From a checkpoint of a small mixture-of-experts model trained on Wikipedia: 14 layers.
Below are experts of layer 4 (counted from 0) of a mixture-of-experts language model. Rows are named router (the router's row for the expert), gate (a neuron's input weights, with its number), up (a neuron's input weights, with its number), down (a neuron's output weights, with its number) and show model dimensions 0-127. Each number is 500 + 50 x the weight over its row's rms, rounded and kept within 0 to 999. Numbers have three digits each.
Before each expert's rows: a language model's description of what the expert responds to. This comes from a sample of Wikipedia text that the model never trained on.

# expert 35
Inner c-syllables. Mid-word syllables with c, such as ac in massacre, artifacts, Nación; also re, ec, eff, lib in common words.
router:487476489486514479430494541472514486504473450451461493387445450474452467563510523502532463612546477462537530493469495508466470549439501494507572476408500523464509551529414522489424525469537533515588586481527517557572510561575488545535481495434423420513558646470543492410421475454435474498516435440466553585538429521483513521534572546476481372549458495493451585401601473538434464416460
gate0:498443485519547460540420542584561435598506509495524508361497446474517510474425580510584490509518470543492533557455493551568524482465517532559555480405533508443572540426547523451450461586550443459425505546502427487480491569467594472507538537558447474442499560481419529479477502505498578516486528478461632547524446501465588475495536554477477511554517533498456386526424471532652541451488
up0:485515496548529434558498580595445477494487471504600523469484528444535506541534551527500430650601487472439515539524456490490437498463510430516505517422438511402520571502441596608441511390489393497506502503498596540509529572492576523463609474576522506484542586484538501476463481539476587533562511461412468482499505469500561488534550518536508551487436541384465539482474487532603503492468
down0:429501536459492513503494524604573582495532403526468612574475567471509482553513519589424483582594481520495471502557502518408482535463484444517492598575458484373446439502408574454574497463535561433420414466483511524519499539575491473469479534568548484506473508501488431526549479415388551502553476415469532462583521543522503538487537491539565561447509427425471487460540491537492478563490
gate1:467509572556598484501415543532487554578527494457613504434517472435503525551486540439594534476580475498472468492430474526409554536441510446517514513464466502474479474532452528414492489457542603530557516504393501523507587435505448510552543552522507387508537556420448508485519486413457513502515456484512587542633523527500527462545560519569477470537552552588476544397494399492414432466488
up1:385444569528576493382397560495430477599466508415543520445516425426486545480488476491557532469578587489469418489474475566430555472403492527516459471526517503485488552534521527524499498448545619474447465497466500523519516436475415527464425533523464524543530549500474617499519515544472527505565493498537569610523526518571561497376534498590453472522539565565453438464528528480427468491487
down1:454503603409536510399523475594562520461532554459524565555569517491535462468537506508541498477550558486465436526477493448538524428477456453481447505543505538438405603512467535597502538430584530483465632519533504516414567444545504477453496496491372469441417488517486567513612527493546593517409431488414552499555521520514530542467466399524483513513530502453465508411488478471494574513528
gate2:508458429449466436519389539542536609527489448567404506531557488485517489547475430524501496568445587474401620505525538504529515425473486467441532506503374481534541557571554457532426496452473572538490520536529501488474479512465548465496439510488490514381500531477580477488467517577557563492407507539532500533434566534405532501443566463418373493434507490487485471488432486470483457408433
up2:621545507534485527472503496559553502493487556531485394516543524445635498512466560524475483569508507491440523471437436587457496506439539424542505498531538538555527592491390482496510462508489450519497600468531452532558428429546429535487519455452483466540507459542528590594554422524470511459458575555394516461526472549512540518458480459415518392556512426459402474512552515544554394551471
down2:501607552560434549438545504544509526477495502439515431494479481368619539516580541607508421427572470539470521496409525609482538576398468538527454469481501520505574512531465448477493445477486440487573537564534515418535536547507470501464548463508475504559530506480553598492418487473483536563405483537390447413490525543441553502462555538558529434469446499508411521495446496437509538503533
gate3:518523525543528532493460527479528411421471493558560490468510523503425513502457487405454412554511511471491476373418475451418414527506537493545570481464456492537438514580459453524503467445514598530598491507665546479556596541545450471473593476532509520495472512477577555486485523479420495483487561416479501607473443573507503562576508371488448510529449541543538512417490521458514483447478
up3:449416451519529465453547476486606550497474483558484496505523509482495484539462542476437424477483494526453579587614527479425504575443509578457542541500521545534475497525538530397447471499454521642408462470427511512480451531484544494521485562531552535412583518498539569413521487524490467536482498533439579534477495444535476525465439548573424593523440532385581476483451511417469487633492
down3:435453526461476517407481511541524512520399474479543560493521522513558564550524564479495501496569511551513535535482533453524543496464509615542468469496531616472504640431538443474455531558503507535459416525530589548353464475465510479383462590386520588550515469519571504437518476529477486541513435529412507440502497463463486444582518492559438498483469509440448528443476490434390451531538
gate4:441637568491557491485430481493443600540500635526552487467505553452456445505444524510493487570500388428479466451518506586483463532593461490476535449609522461480550566500503429471485582540513560446452515497447516470528567480562465541488483528468524483523499513481555502539467528456487431395473492534433595549461564537519443436458400518428466461525506508559482512514519422558605400534458
up4:414567469467540562431452553476395605469532560428489445483447455481470568500532501481477516547504458364611411523520480517478461501502439444494436433573435647596533576460502537588465489463487509441511550492501457499534552581567474516542493483468475503509514491561551525515483501509423498422507547465566556605439519591461565516515456501440450453496444505429556533501561477525529501468480
down4:458487470443564520483558478480415587499540521482461504450454492521444565598554476543564452472532464539539467522516389431524589499511528516553464516606511442510474432549515478533549476482572487573488429499470435446415574555577503597426494449499469509514498516539538459493482585631485511476464535545551454560394532387495518426477462479455444445420490496528491433460549449432608481507460
gate5:434513443568503443506475483444542432560413545474444479461496537495464511565521509488488457602551523513404586426426467474470401522442490527547547520486515535532396469491419455517523484433541643541565526526514495559514472477463440531473463526440477477491572447485634525494479579528437496482530485548509601507484454538542553575462511472450520420441518489414432589457607509454436466489452
up5:399500552427417509470556484485466398540500489539511456494544575567487560442387506421537497511408539412390539448495450529537470447566488613492481493413472608409515443575440539533515495436550394546513514548472453466550598465471529540539446514514473494479447540441563507540484495493512558428526579486503524489549480466506492471509515440445434555508541504568556482454494493430548438471581
down5:498465513439527516480508496436541450465555511514538463469454522521601482417483441518483514533396524465390427542543363545460419408449435511493493498522543508516547542466445649518547453439474469574523476572447470470484450478480526444541505520527500569522437490356496550450382421508576580513536503617454492496512508488556466504477519501451523502538498506552561549507571495564541474423537
gate6:399484535436656543554516586534402500444407471507550551429530465464455494574549404501466418519529524531529558534466419498541475494457492508546533540466514520468465499563474504562400491476452474499555486483461595489569521487543522532473434542532495461438534651472549474484485549526466513545482468495484506458539412581366599558519534537486471491521499503460467540476536506421570483417452
up6:505585436558468529490533472499595464455529441485422385571541525517525445478488470493531491563477434500499469456584536483519498605520392483457560530443547583440511589448399507532493505510438537508439476510609460441573578557504447452452462392482561459533500397469500623574479511480451477455533463432498569512435494538505482445544458543522470554540431560465462559507485453505512546535447
down6:589504315568486493482541542452517499416502526439519478492512432466553505461430524495618436512503456472462453498387502498468549535469485463490550519462521558566541525453440457492496447496484448494529503460505560442556501499462480504527561489432512404600490564407507555532532661435488475485478509557487466495536459526491452547619499593502511509601460519558443561502503549541489591506454
gate7:479488525509604578445432516432418455442528448578430494373524452395493501539495555528522461489480480446567474462399485526429475545491541443478495516452485415460425490590515442420425579476427494477526496476437541517483394530502540563501491553557481491531510511547516497478528579494485529563601530444434452518510591486492499473504490393507520349415496418508500500548507458515467475478547
up7:503458492492511460599513486512433600509524554424424568551467550577544481454416449525505501508462597506556450517489563628521487442453560549499370478586487573415516442420561470568564457545559438485461544530458510467522444463532502484464543443528571548557484457581461438488479468568536505538519470481538571487466546529444457481422394468458543562550501516491509446460424537419560511531498
down7:544461432472488514509566555532489587549564548542488520519452433456480530592426489523449439432472533514533474482485618517581520462520494491500457642516458529496544472492450416401490437456498529441477494472405503387526556505611497524588562546480527525612449506423538460425439490394428564501482475512542578509444493534533495571475470503477460512522542500522504584504540573551566425485479
gate8:465538509528475533489486501539400483434521396484523502407516431498478472483486555407413573619606526404467572503455442581460508495420490539527537462510507548566548511572409513539456406497437569524589539515537562493530544520533462519432493495482422491527483600447549452561407479408526499592595492525461523464488513516461473509499540388435517488540519466505444475519505553512477460455434
up8:432513556475473526577501431542529526512466507480509533509494423522483509463549480549508525484532447546540518510578553485456513519538426597450467533495507497405534447525590463431440607548480461470586529488520454472440387477493568397501490588507515479468431493515433538394494495492490533455619497471536452536408541392404460495475573538478579476498590528451452576518506606468585492510564
down8:520530475512521528466490404526525444472499506489527565561555515507479532488503494547478584499571482564571539441552487473462509595512469438485485535501490471521539489440584579458409553542492427504590384485532551454512411464449520405492539552434561533535533489533497521465578467562512461520542496553456482475375557369544460568443581449543589491532486516432466469494457547578637473454445
gate9:464575470598535517501510585604507519470548524437424422448530467453474543411554537528629424589477407378534543449449484531494526499458536439555453528468543496519378540595471482468525513474485453555471534552580576526554498543523494462494472463465492472556457570519480487558505547586452513548488481551425521483553520534509483436531452443452459420516458556467451598454516563554514482516432
up9:474516497392528479503514445444495495535476528539579504539493583577511529520426468479380559377488553603475388509556515488508532496503444564445425544579449515463626425514524465509546518544527494461440421488436441441437503424445470505475559546474525550488530445509499482499519468521543527460485577450568495480521491512518541510481447484528536595521524485566559353598435489441543533535571
down9:504531459418455554557393550486539518537430485567522605501448526513511460539445450520481489509481503547471481459546434598548499482502524589470588407524482494498564488462454425450516427414553510452482453521528602508491504561473511527481566530443560538470424508468556481460401478534490483503532503450473450506496519433593560536540477472439457472478550461512630404510536421376551392487569
gate10:509414459499489392544498525518378459509530455494461487433524475413512401472491455408533502589402395469488517425447417571458472493463445577466516507525441510399529506458437483436521491520564544483525552503552523393548499549540511575508460441564470489540506514501470444474501541433456443417604402468460533456572465490533451530568523476492506481559479430560467580514524432524458476531564
up10:377548567523468449456498451516557483501489565441567514486472551501457604402561480492485497513517562553449495510611532573509500614513520400461430532535576484541488448617559495612569486542525524489443454480511473534498573477490584505493486499433475503530531494554464533576527475560491459616444536495466433602474548462485537488403470489411489472473520440500513414534526523581546493533433
down10:456508559507490429450455546421560572539352468561440591482474526480467454460507535537505511460425604462501458515503480577501535480516479455564480577447608516475457583495542536562482493453519485513507529591481626428519561488481605501433566490463444520548522561498489499482514502524509492505539522519424539606497437557405538558482576503505529433397556562470528529500464496415512534412458
gate11:522501497522476462411463500421448498499513565482432429500472517480429505513411481552422578553450587458469466490400442544479482485361493522539468452535571531481483533569389483581490565458553498561585535528481501534515479512557446571546559539518483433461472559468575497608509567556601581456490467554543570449522481525453458492470528515513437460490492436510509501368449506594505478435471
up11:537594470485532551509422502544556566515550445471516536446546527454462498501573533453531509504506459459563517580583509490445495494574459500426509580504413498487553468476523481551497514450446417467421537461439488530407494611458542477520476490573520563530547445601447498504500524529517342487507534423494410468380522489547532546416503491446508572577483550514466402581457460440498549541568
down11:532527462505412530476396568526471595461395460519498568496454488450516544537421470477634502498468483512457547546384528524395465606475513564530473489594574507467542470546493455465538488521462523467433518468410483481474450506484544558470538538433556465503511559506457392484492561502558449507522484477473424555477583432537525553512527458474536463577475500558360461504568522458515420576511
gate12:496540564504508500491486503540596474482502479430502530498424476443539477544614520479475515495404408482533552497537373657508534481519530413505565541480432460444551615569534444410478523495472450534483501532479489539501550509501423496543501467459530506510597585423533575486471627552523554504481553425443554502525371533517538454489453523507517456546510539491470540486520621488450456487508
up12:606496452525575510490500487432492516487536518632516501456492585436525519551453489525524468502416465586524543436573527612441466536425499587543504441496456522514512433449561461492450481474530507488444464453491573432469489475576518511491444525571488487434410423564431411518565538464518409386516496555574468403411564489475534498593452515564553465455477536471524429532487496523476516524571
down12:455525539439538454496506514463461546468504531561484505553524607525495589490435491549432470539419526446535543445517525533556452456395535544533556471468526486560576550488476440551467508413455525494536488502485483505452480448569466472401437458523559601437404395497588455497510587522523445523512526608507498449538569439557485520622501521552468516522501527438554517478675501496514429510507
gate13:463545559604384439503481560517460482462505596473513485451474465435566540491546520414457503540426486427484502459421411392513451458454432446525466626527483510451461498541513447450495486515586416501489474537481540491608584524522536438489467423491523616549554547485607461493496562473540582521530455546478507496547581473481545511487478565471545526503407540511495456509469561496491564583443
up13:533436465566483536460440522499438520440406515467490442393457497429441454478621490460515482562512451480526506447457465407493404514401477450506433594438503501497534504488489461503506475492537495552416384489461534561527578569510481507523497469545514484580504577482523552436495535457495535523514504588537479511522540505449515470458541581485523463430433595544660433479611527509424511546546
down13:608412486500583465426552491563520465579463502419480508498488534492455486608553563525536484551530481578555424448536515460498462498428545517449434513576522408513474482532492524453540499527619452423458502474448495532582543552536480520427502433559620515495527601507550492528462563516478478507382458466516477521520533642489560454519431543538503505541453516586489529560549454517467581488559
gate14:495545458575491476376516524504496566436446465487449521492611503486484468492513537504478449595465525430511445398438562551465456539517527444497567473446541498473458527581457453425495541487533525490512520628629485506608507555532474538495472579534463400454486586456543521525444531507411519556501443534422493527479553497489430488472533452534473396444550497453448547458578491446407426452496
up14:505436555482446470462574564386574549510504589586502453487495509509563527517465504547540571541518394500471485524493497461488527471581541526524427498545475487503493494603621521373511507543413423414493483505554551517395612529520520537537464494465533564513494467532565393511565447517516481523451431425493543517569506522522570550487476561437511500528515447575475499493458556567394564538541
down14:499508538545540452503482402497507541523511481457516547504476551542544500410481548505450512518438516460527334597508537468514508540524454543442496533548481491454467515481380462455483496495507564565507545467494573457358585454390601456365538588429472497502555435521474501492500417401522488502512481537527508541550485445478490601524460445415466490431541582525496504484487454484482596518526
gate15:414530467450450533598512601436444467443469506553517625453505431474525526477572554475563477438478471478412564457418426545419551543418460470491637501439583486438464430504481474543464500444487376503495480471538488579576462454561513431523547538438473491402458471448500376469451517466532546556479539536518540485462490472447494451462485460560478536485504524527460525485568478561510459484473
up15:483521507516584416441500440544555471579486525539526483515416616481472455581439485485458555536491483412563454452525571490557436459550474561530366499505417539512482559507549496524554548506523480498522493447493548483516450547499562549341416466472536592588563487512561559532482488569561356416432468499464551490538536509480541552531483526471458499503527435454537495558498437487528546557469
down15:518452506521542484378470510511495539510474447523441456509481554441469455554481486477394501524478551398442461486562458461581529500495431542557406582474541491588473618489438470413497410513438458451594433519575504447544524510476504546532425528488624530585453516531481504537457571491518469506456488497447491508549487585454461492510421530443490440415564462482572555571425578461464489461555
gate16:508513500543528590524460488522536565500514571467635503521486402444512432544489597476529470544582487472505420453465482446408621503551534418572563505544527482432546450476465498434463476518503492477565487489417469454496523477514525500441487526479465444480532617492526494387456459488418509492541540438484586486446487548580508502435433510510472481502532583526542623371563505480506412483456
up16:515494510535479585428522513506468533510436428382522454483507424365564409543553599483442485539519477414495410478520515507420572446491530420542566472586434441421600477551462485528427499537502462451491515509528437500489549463541494523493449579451485451531490469529478461435396506561451576557565537428423569425497512481500537508473453518488445501451536519559474547422546533463501410501538
down16:481554562477537595483387563570468518557472605492594471513549490466514545427557559489454533575492486507524416576553530540437524522511554413452518466617478392500507404545477509417503482460583447464473569438501492552505431443559518551498526555484517513478583482483562433473456420532391590508439463385449506510550520498509555489499515496570460465496467488495466554468547572468508457487543
gate17:490560462528461485461483517508490448535491459479478546422479477460396525438517459466562538474528486394496522391405409475404528508459547549522531501434552491554493533572469423387473508473548605491471530559523461455581524497490531483552449546458504437403467613504426524467451492533447543435455581455473530576423529457485516474492537501413564449584501487489491550387552510517470406439501
up17:493417581538427495468496574375347509616502474552476453537482534478559543612486513534403513487471575505529557460592494552511535412376494433503434417557471497438520517438529488565453519501489464506532476462470426530485456499537510482500529450513559528482562421586520503472542501560523476486509453511541502465462454478480462432494500458521497429501435490543398516566480374563542489449483
down17:423456514513450499457517541425523440559518519431486571601612558472506561519415502509320390470493516429419529481526479515533534476479511545567580462575384480473483503472482504579518544418544487433442492537463563498504487523396484450489509432497599550530468534523546447522518457560507405555503476524503454442557497511480463420501528511550447495523520485548499510547506481551427438542598
gate18:453489432556539473489389578457461627486480398429501563435482491439465441483526491478467518530430468427420408475460505560490498535508567442532435559411466513509523553431462426405498542551464476519498483542501505509423477432534503497488476521458520413480512546593557444472466517540547493564629477520521460501474469470482572533407566542447449482506559434576548450500523460473423397500453
up18:517505475565521450475464591440510559499490462442489522417469474425510456511491435507455435603495498487430438489460485600483495526428501430472508544425516517440550584438453420415486453476482504529577515507554455539441481495567563603485415533431469438514529567553589418466455477489417461498605447470549512578476482419525531573510535548527442420540480500579489520467548411533402465509470
down18:546466538442432485426534458551466537491499517478480558525528521476460521500522512536503510456499516489478377562471657529473515449481548586532474487518495493557495509516538465449574501445532499491440560384478457555411410546562518540535507530516497479524487508449476430529604460628468478458538475521442453561420444465561557589458580459521504581578521427455580444528425554593487462445427
gate19:467472501439633506503477461503529509531473469526487518451478494517496508531533485457535554559534449544448441413457531447590528388517577527489364436512573517491525560547522454434476527464486523499524539546572525527557430432395592474497499500425546564626567439630544489554499570486504561463498564562530542501569489440524460459473499518571544478477517393454505466483446584514528435545516
up19:485425568453513587481405521486525556509471388465508431442471422463410574429548444484511555589591560478480480495526491455530499444490545508481481439486558432471497553552499474490418578602418493529558565503496554492563498511526492435545504505432484481519538545464534461415485482441479550448482447458549430568512542522512590528537490500537536411516568455528409620430462554442572456567487
down19:498441491422431616509461554509432504503485471533534421415445510511516509446456453454595594595530467500438461463540508438483615586465576477463531461467513428558436508472562635453438567524511459501471523379517569497529478526607516451491516453502495516522500418512537497527437570393473549415550461545591454541505555481478539470568545500516439530524525542509444504461503555510476451501514
gate20:443459536494504497494517550465565440595509460452458426427464530529523543556551486559405569589402535406508488463501468544475534541406441463491489522452429461498561488429488500457481475519482514429567458564527589476477483459483482443454465608454463512473525564546505539455517438554537544506526499499506515615500567500437555417559498490411427426511485452437550547578569443603459426498583
up20:469526537513511535542485488507501459568537533484604499456590450610499506453494488417519637494495500443517507512457529505517413531483414563516488559530612498556505441455550510498567494508597451509555414511643476393431485549500474537392480483474509522530457488469438459485521471513532476386532469467508557528540572560437620480531486451364453495473502476466473503407518529536507506454491
down20:474429450497592491433537520530565492556555469443571546387519478510476450507435596513470513486554500458522515527479455400529477602479443604446476525515508591502603463455511622586541425500503545492511481530550511436498494539565459554445442528431484587498401458523437520505484428491397436421515510529465466511470533437530581514523413455512424458483519485465553438466563478517519538421492
gate21:470494496560608620528462563521461529500590538479571539445441495477366478534501506467457494547453527405519494437447457428558503455460432485568549427490576522493413485473525427374436473438446556518522478513511505479554470463410514383557474490588504475504462545578479444507481491517491469521599498451601450513527438570505552475518475572477453456448471498464507469504535477508413471438568
up21:488527505555494563545434530500509454530528529477483476443489454475498517476469469554425495522426444437500504490473525498610466553456506440462576468605522489514458487457550549581451492437515425597450542482520442539560581528547569509522516505510432477611509483577518546492579500530489446495608543490501516512566407566509490492454394483587441426486535465525425620546477586491524392423400
down21:452428427511513565466527521436430429492527560523425470526426467439491515460475478486486525479484418495428571565529563562610507546566494503478515397511464539510489479525535585604535588513468484552503542452512507452507529492571479542452494459483351477441419519535408586410509501475534477575569488531505509500412517534493465581518417490601487413495546417571497517576460468484440456500523
gate22:569428494523568426475444598468526502485478408642517496459524541479483435544402546379560471448447489469439594485485508525438467479506514549448527501507395512506496464493612510450520550486517598569527527495440566446544637468458477537487531480447501413501480537421545543554476533519427521460548544508455558500449525384561497464503508470523502403492467577494530517529527547506508437556479
up22:485467507526504496483458499456528451487511393601493446491457463441474426584383538493512459452551490414480519469531496466495384501459394520543592483558507464617527456561490507414411525555560541510530472506471530441381516561493508487430458444521506454502486623475593552442480503473430547430544533508450531483466501527546500545522470461571496474540455468584525597392509520484524426509555
down22:447533502379463484528456483524512486452508456437620472548459538505470393558477519509545458447543440571563571473557537436484477491477501541467402506571487517518550515496501533474437565477578467516465435517522440541526449564506511518493468459494383496409502480459501484444543375579447596555467456485436426461488594403530470414498475507556468478590530511534545465522475538601505452415557
gate23:417494505486468468440471503473561506498455438400509425470567510537596495374483552532519448510520460360455520506461493437479477530532496449522450505441541606526437442508444464496514506422493496482463569568503571390402555476434477499530478543471524466485462599509476496413514515471466487527591442438444538601558481526426509465512444436470527465509430567466477596446491491408540523455431
up23:516562519464474568602450566529444496535554535558581564535414550464474586496480485401438568446571539591479440504570442514492596478473538532488473575573495436523538467455544506492514473496488429475563444426427475538528403459501533454483535503543492474507485454537505532604516503509568477463463586500589526398434482502521550538457491407552533609507534440544513420562462479469500504585563
down23:463516381459469517562451474465362522555542558526536551493503500554459464431580532531518509474581478520496465531593446522596567453413548393534602412525517389498517502469472512467506508561610510439570378515479516538503471503509552507447528530588448527552445541525466476488505516560526462442469532400563519458509506523504587483527490462524475419467558451480536398531539506469531434465485
gate24:608532498494485481394499548542497615367576476557445529456545530548466473530542453558436469576446470455501510436390528513372532462431503446561531491504555475552484535526403413447452470475486529485540516483506505506538533538523492551532512546560469495479478500547519524466452591595468427515496459438435475565543529441557568488538562490430403428414529522493558570479548502558479525533444
up24:478471431518496563447470626556497536514508522521544550560517513501423526492557500474538480551551408482470453522523569551421484473482475496564562522562574451532468467519499442476525509534545518413641468512535485479527476411540522516490514479449474516538498545482440516505500524561423552513490448410482455571425509529508631546461552396543338487440479459437625525454528559531413510551477
down24:469467492508531472564539418475523520401516482544485571499540522512455519509513510523503543548426404442597473513499588441453488437436495527542410584478572532478454534501455516581537514573544488536567428490535476506522491464500505404479421426455465538505510425541489522523583517642493504487471488482479456569480509534467632390501512417449481486464491497394619449567478481527458585455433
gate25:555434568512470444506508449602511515514481528449582572472481437519466420486544548538604531488479527471444343483537468502440450601415507471453552491529436510495491503537500474473557486560451506516500547480440456524661449535538484554523539501482536317476447478486475502547543556496496409438507516514551526499455474527402509505461430450419624501516504535447524482488526488535507480530447
up25:499494457430427527516358510534551487562502479540460487501501470425521527482439521428536461465566450473497542515384535549482497554556433419471484518536506385432486477584441440506464516415434502498485391549451425470463431471549491445529552553434426493547565523516588498488471493452521522550471484519546481558518528624497485515412506582547448534558499373533541557471510597466462524487551
down25:505451526535536522470447462520433431513548515521587383456477390453505574514468621456555541567413507439503553546396505581467408532456484475530462506471499507556428416454479499444415547522549445472444530467549494560493497539533485473604501483377392536490428526574540568565521469524496504425546522470532566475468478479401508555465481496520568557475456577492516469497507550480547489442462
gate26:547447437506486517462501506577565485547449495459507535625500552440429429435502492480513539504461498475459509471477452531531535503539480560498484531553593544510485467481559466443549604542515529512532514494459511480431613560556610513500408589532477493457456576462447543477519475510526423476506404428389480468572486429498443423381404586476510468460547529490511548580478512542383445484496
up26:481463468495417468434627508513391522475533474542448427474521485586483452434540452582437547480512399495632467478553540395521455508476502451533482503367460556563426537407504475514496394465540484523544472568534443477561512480493496508466468462547446477575579532492473477493492533574437509519563531580551435493519483516491554574553544468438415559495440450480559429444471519531540495484479
down26:401465483455405542520513462514495570475496508488468516554567499485446563493492481540363480497520474541541504533383507515469540536482436551643479527448495501607512493587474489487547345481573544517521490508504444435469563588461469471575516472517503426523475480419515492524482559601506526519603586592542547447460478466496480500441434449460396499462471457454568511472466571488494521541529
gate27:482484513532574534458525466508456532510452416480517437560459379585419421505555460575534501540478512453430488483519472534406455563452493482594539405473478444527539581534486508570457432541480453481481553515516533462500511559513476570547465487464479469493585604458515613500507550498416495572566492469492489487457407425409400444531551492517496485447496512479463476454579427533541451438622
up27:564490451506576530566578450476523429526518492479531432550470383524466541485483469467489601473584558497515497581519505467566532452546490498514479474521500506418552493406460498506511508463427420567522403493576493470442456425509540604444449497567568477444435561502544493515419541521545493378431531481479518503480455558380460502494656470431535505557513525485505478481534602508538443454515
down27:524458511439482489456519471504665557581565485511542372545499392507524480514497510494553548533482580560523467486526417446569511473504415516519432479533450506561558575461535528448528587456538403548570411444506493522483488469463492568438480506577543531489525514462541573432445491475403482553460457506451478502489499560559402449513442567466499514565375477519509542455544515513544434418518
gate28:564529506618446422538403527508420484532481492484453574479439517454506623569468528537505512546499533451471529456425454459514500439447478526595522499448447402469479615524503463474445519485416429504546544484491577494641420430479526413499541495514491447412556491436451546468426523507538555552477411504469551553555454494494482410470533532522466511530505520409456528418419455517477500506494
up28:449485466391537524524587509420563500541500515495540444584521475511513418400525515448440453441501476568511494540533554492502477601606497490460458521552557572583485472423503499485546478535562569456440383501519421473360571508497418624478436473499516565553446464540568487536550508494459432466511552545553461432441534489455509525540459475499527486434472479572573447561544559469486480519491
down28:455588439487538518530529499474527521525475517511505493480550454497497488514466422486516545544434523480565442428465548513524485421521490510482539482461606557475596531508568475552450453424518532519457503506394626434365579458455471575471508449450534551518521586480498425457440606516547521585478536567439498567457522544520526524555505388515447489559410403437614505463502483490489534432512
gate29:476498496554526558488530519490492492536518560407576479443484555396517464514576537607559491469542475432533468489470411501509514552552518516554492476516526482496443445540441506417527528563494463458504511535486447513367611507524495534496496543537504491542423551434548503529518528510476523544511411483441603494541417418499428527489552604449444456499459544438454621421521629603507502421539
up29:480486483496503591519452538539474604465482474510494463520489482538446490473582348505449543461485443530506480530576560533470491517457490522433415493572457404466553463558510490469491470425475508571376456421540539508438398547511596501506388460460495608468552507525438508543554553502579437521541552489529410484480429491412517538453533514490471541491589443543488403563458466477499577521480
down29:502452451499449468444469474464491469499503394563425505623490493533522430480484448562513536450441523494458581525401430566511537569473526478458459430502460385500529457544500482496597450595570510450561459591506591444538397550502500495490429525513495532533504501453470469423529570526622470525542494565490494459481536482521527474517516400516474545551536376562505481450429494526549406566481
gate30:447528575530568546469433471446436590402445468511481491536549457500465459445496527479462497488486631481491583496498488614483536452419492449554533437541588441555460509561535485428436531452492488559542518515498558548559588459541518370502528503515469488547553555507512354525470535462542509543608500559442496455489557443455518458513542402498519499522528411457473486411540454443497516492427
up30:569502476437505418526537535571579475596487495474561491553535510521537490518546514538573503441491334517464411522519482424486518490618504548450494563519419532491482510505503505527583440545461412463436458529481488448460416510443469576477555500492538588423442444479536601558557500517462546498430509474497520453535507521608458487485465539516505565499504559528541491581372551514448486599564
down30:548406466509507436537483553515472509599480518519538500573437447414485462625487431529552515440477447478479413541476477457458545522535454569543435514555498466425463547453456461430597549509514507374553509461542507423471412441459408552505451567513483560510520511494417596412552581491508555505508484479534548477439447529548466561511404540520505510528412532496580559556528494435501484575487
gate31:572536481536509524440481582467514543604548473488468517518460567435478529557474448555466549575568601493433497493477385482502552435436524479574511479483522505514560435545448514524502507480528465505600517497549627507509485500487484474519530533442476468507488554490514415413461505522557540488485475457596544595546384450562489531629556469535538363499529487515571517413494488479609476457447
up31:506461439505490428579524503546461505560488446542541591557524478525454479588478494518518476425537492519445439536471365449611604523508520460527451500464488483486572485486525421398474407454508502545601475486336586463482464454497529443595555487468482424470564486533450556475440541463564491431547492467514482471560510455582516438483501471474497420476493533535609492493514535459433437526507
down31:532417519453524481420614418619519541494487585537527484509526615526532548514514444558533554547548559467501521507539433495518511546507495533468450483548550530512563476447537493475492555465558451432597552496549490495506516385486553463476600397515499496561540523502448562470483472501573535415492455488490554427510509442631516446485555484421502440512412446485502452507414408431488465489405
gate32:571451423573439409451494551467482484599416479474449596491452487503525497557477528537545519595499427490496473473481452432525584480417458497552555451534593523495542525437439424454430424451536466465528477516549514491477384566553550588456443596437484528514514593502548523465488477536499482446526553468411539607540443552453452449488558586501462431486510418493471504503532477557500489456448
up32:437534524438597576530575424511525638419476482544596435540482449505480534493547485518530506421571575503537513525480491475536467558579541374529501440473472425534544521539581553538543427483424449590501552490508580466484575485508460477498487451526484513523592584419497508574489495440504511554473440457534518440474521529542497587497441545528610580537477461561473495467457577466457544484451
down32:474467476500550551508562466522528565505409469564610441552484466472570518492485517510555476428541522579452458537477498515534504547604486395504540581511506489532455456482553476504518414540436481539463506511533468508439547452441557495472445600505449441521546522491595535486453550386611560581525507395551488454552480464532447505461441539453546482409466514576511424438465521360521496457558
gate33:525517514537501524493469523444483378544483457552516523399467494446522508548506516467509464535494493528439597495525493527499410485528436475527610533448548551479407569575586503495484494485522542624576546530483569473569493506449505562478437420424619485474488569534496532449468572403597449433443485459401464518485489534409479524494535508469414448475508507408591563551534516439479506454458
up33:497488561486476452449435443512493444533477453546459490466435575447564501535486532433476433555483504510472575493549573475582422487514530470475562447432558607503425606610554514496534499444558595574585614530489503507562580535511477517512470485460576465447491526503493477475474507440522437492480510413391491548495461605467476498479524515458492401530474507465586591472517497427450493389461
down33:587478478456491505489572382447556423522571508523555501553472521525538556460526490562473559535576547462530531499517519558574476465545479495433540476550532525460459506550514556555589611604558543546557592403536497537534507511421573517474350505411580485519496424526551487496571443449547490455424471490486453456525543525520475495560453501419533547530503565445545435418454498473432547529489
gate34:419479459479504544576617457435497488530464473484513439463561410481562432516497490504482477460395532424526513512525438546556494415500420604575504526486522502519486579504447459536437472405505507522459565601585593430565420541458499534504487497531520482504501561361519481464485519473511537512517489526518616516590530542424451453507435472460471448526448493556442556433497598528542566539475
up34:570548491548485454535439570549525541505547542511530502494437544485482621456424461441461526478577507536471537467549565457492433541491568373503456551540445490447518419509599509455562510572470482507487366469443445498497529481515550431447542505556486564482512417609449504478537517547494489462525618462545457424452537466523578500488497465502543488442556507491567397590495394461548492561543
down34:551546521409469530485379523523524504519469499486543564562377502529424490536459572540423441452503556430495472472507440460475466598428499460464533509527461424507455479495493463454575399478481398472435449538442509435566539435456482511429536453512602496414455590614483507532489529604517509391446469461485486480486443500391555490519474554521497463449596509467546486510529491561499476520526
gate35:562565541546416419468407507490443555537446513475508579485542508488498436509465366538493546556468486463537473478496542510544467485545494555550625481481524601435494455569407533454431436405457523487505563567515580503560529415513513523532569483500446408516515579482423546499371515419510490470580473436468514504571485516510556484499582538553496458504529538527497563428555404466465510473495
up35:538563473480555574545425535575533437462505486445451577462505464448531518491583532485563416572504561553504465487478474501557540463514515391464591553520499535487555533496474439472464586532556540462446565551506550496503477389486487562426516474507556441519518597469514613483527508519478607507485477439534541574585418527524471443510537532510527556609512498494451556455479418633574441454488
down35:552465440566510557475465449625439474472502372573486460554522439536486513507624547434528497529444541574493451519486468475443523501527516529523439530591488484485496476499439336459485569482487515596449505467563476542461485513559462510531532532567454454448443522560461595408538535481511500472528425470514553462579497536440401491458531533591476571557511543447428483509588471493453459552516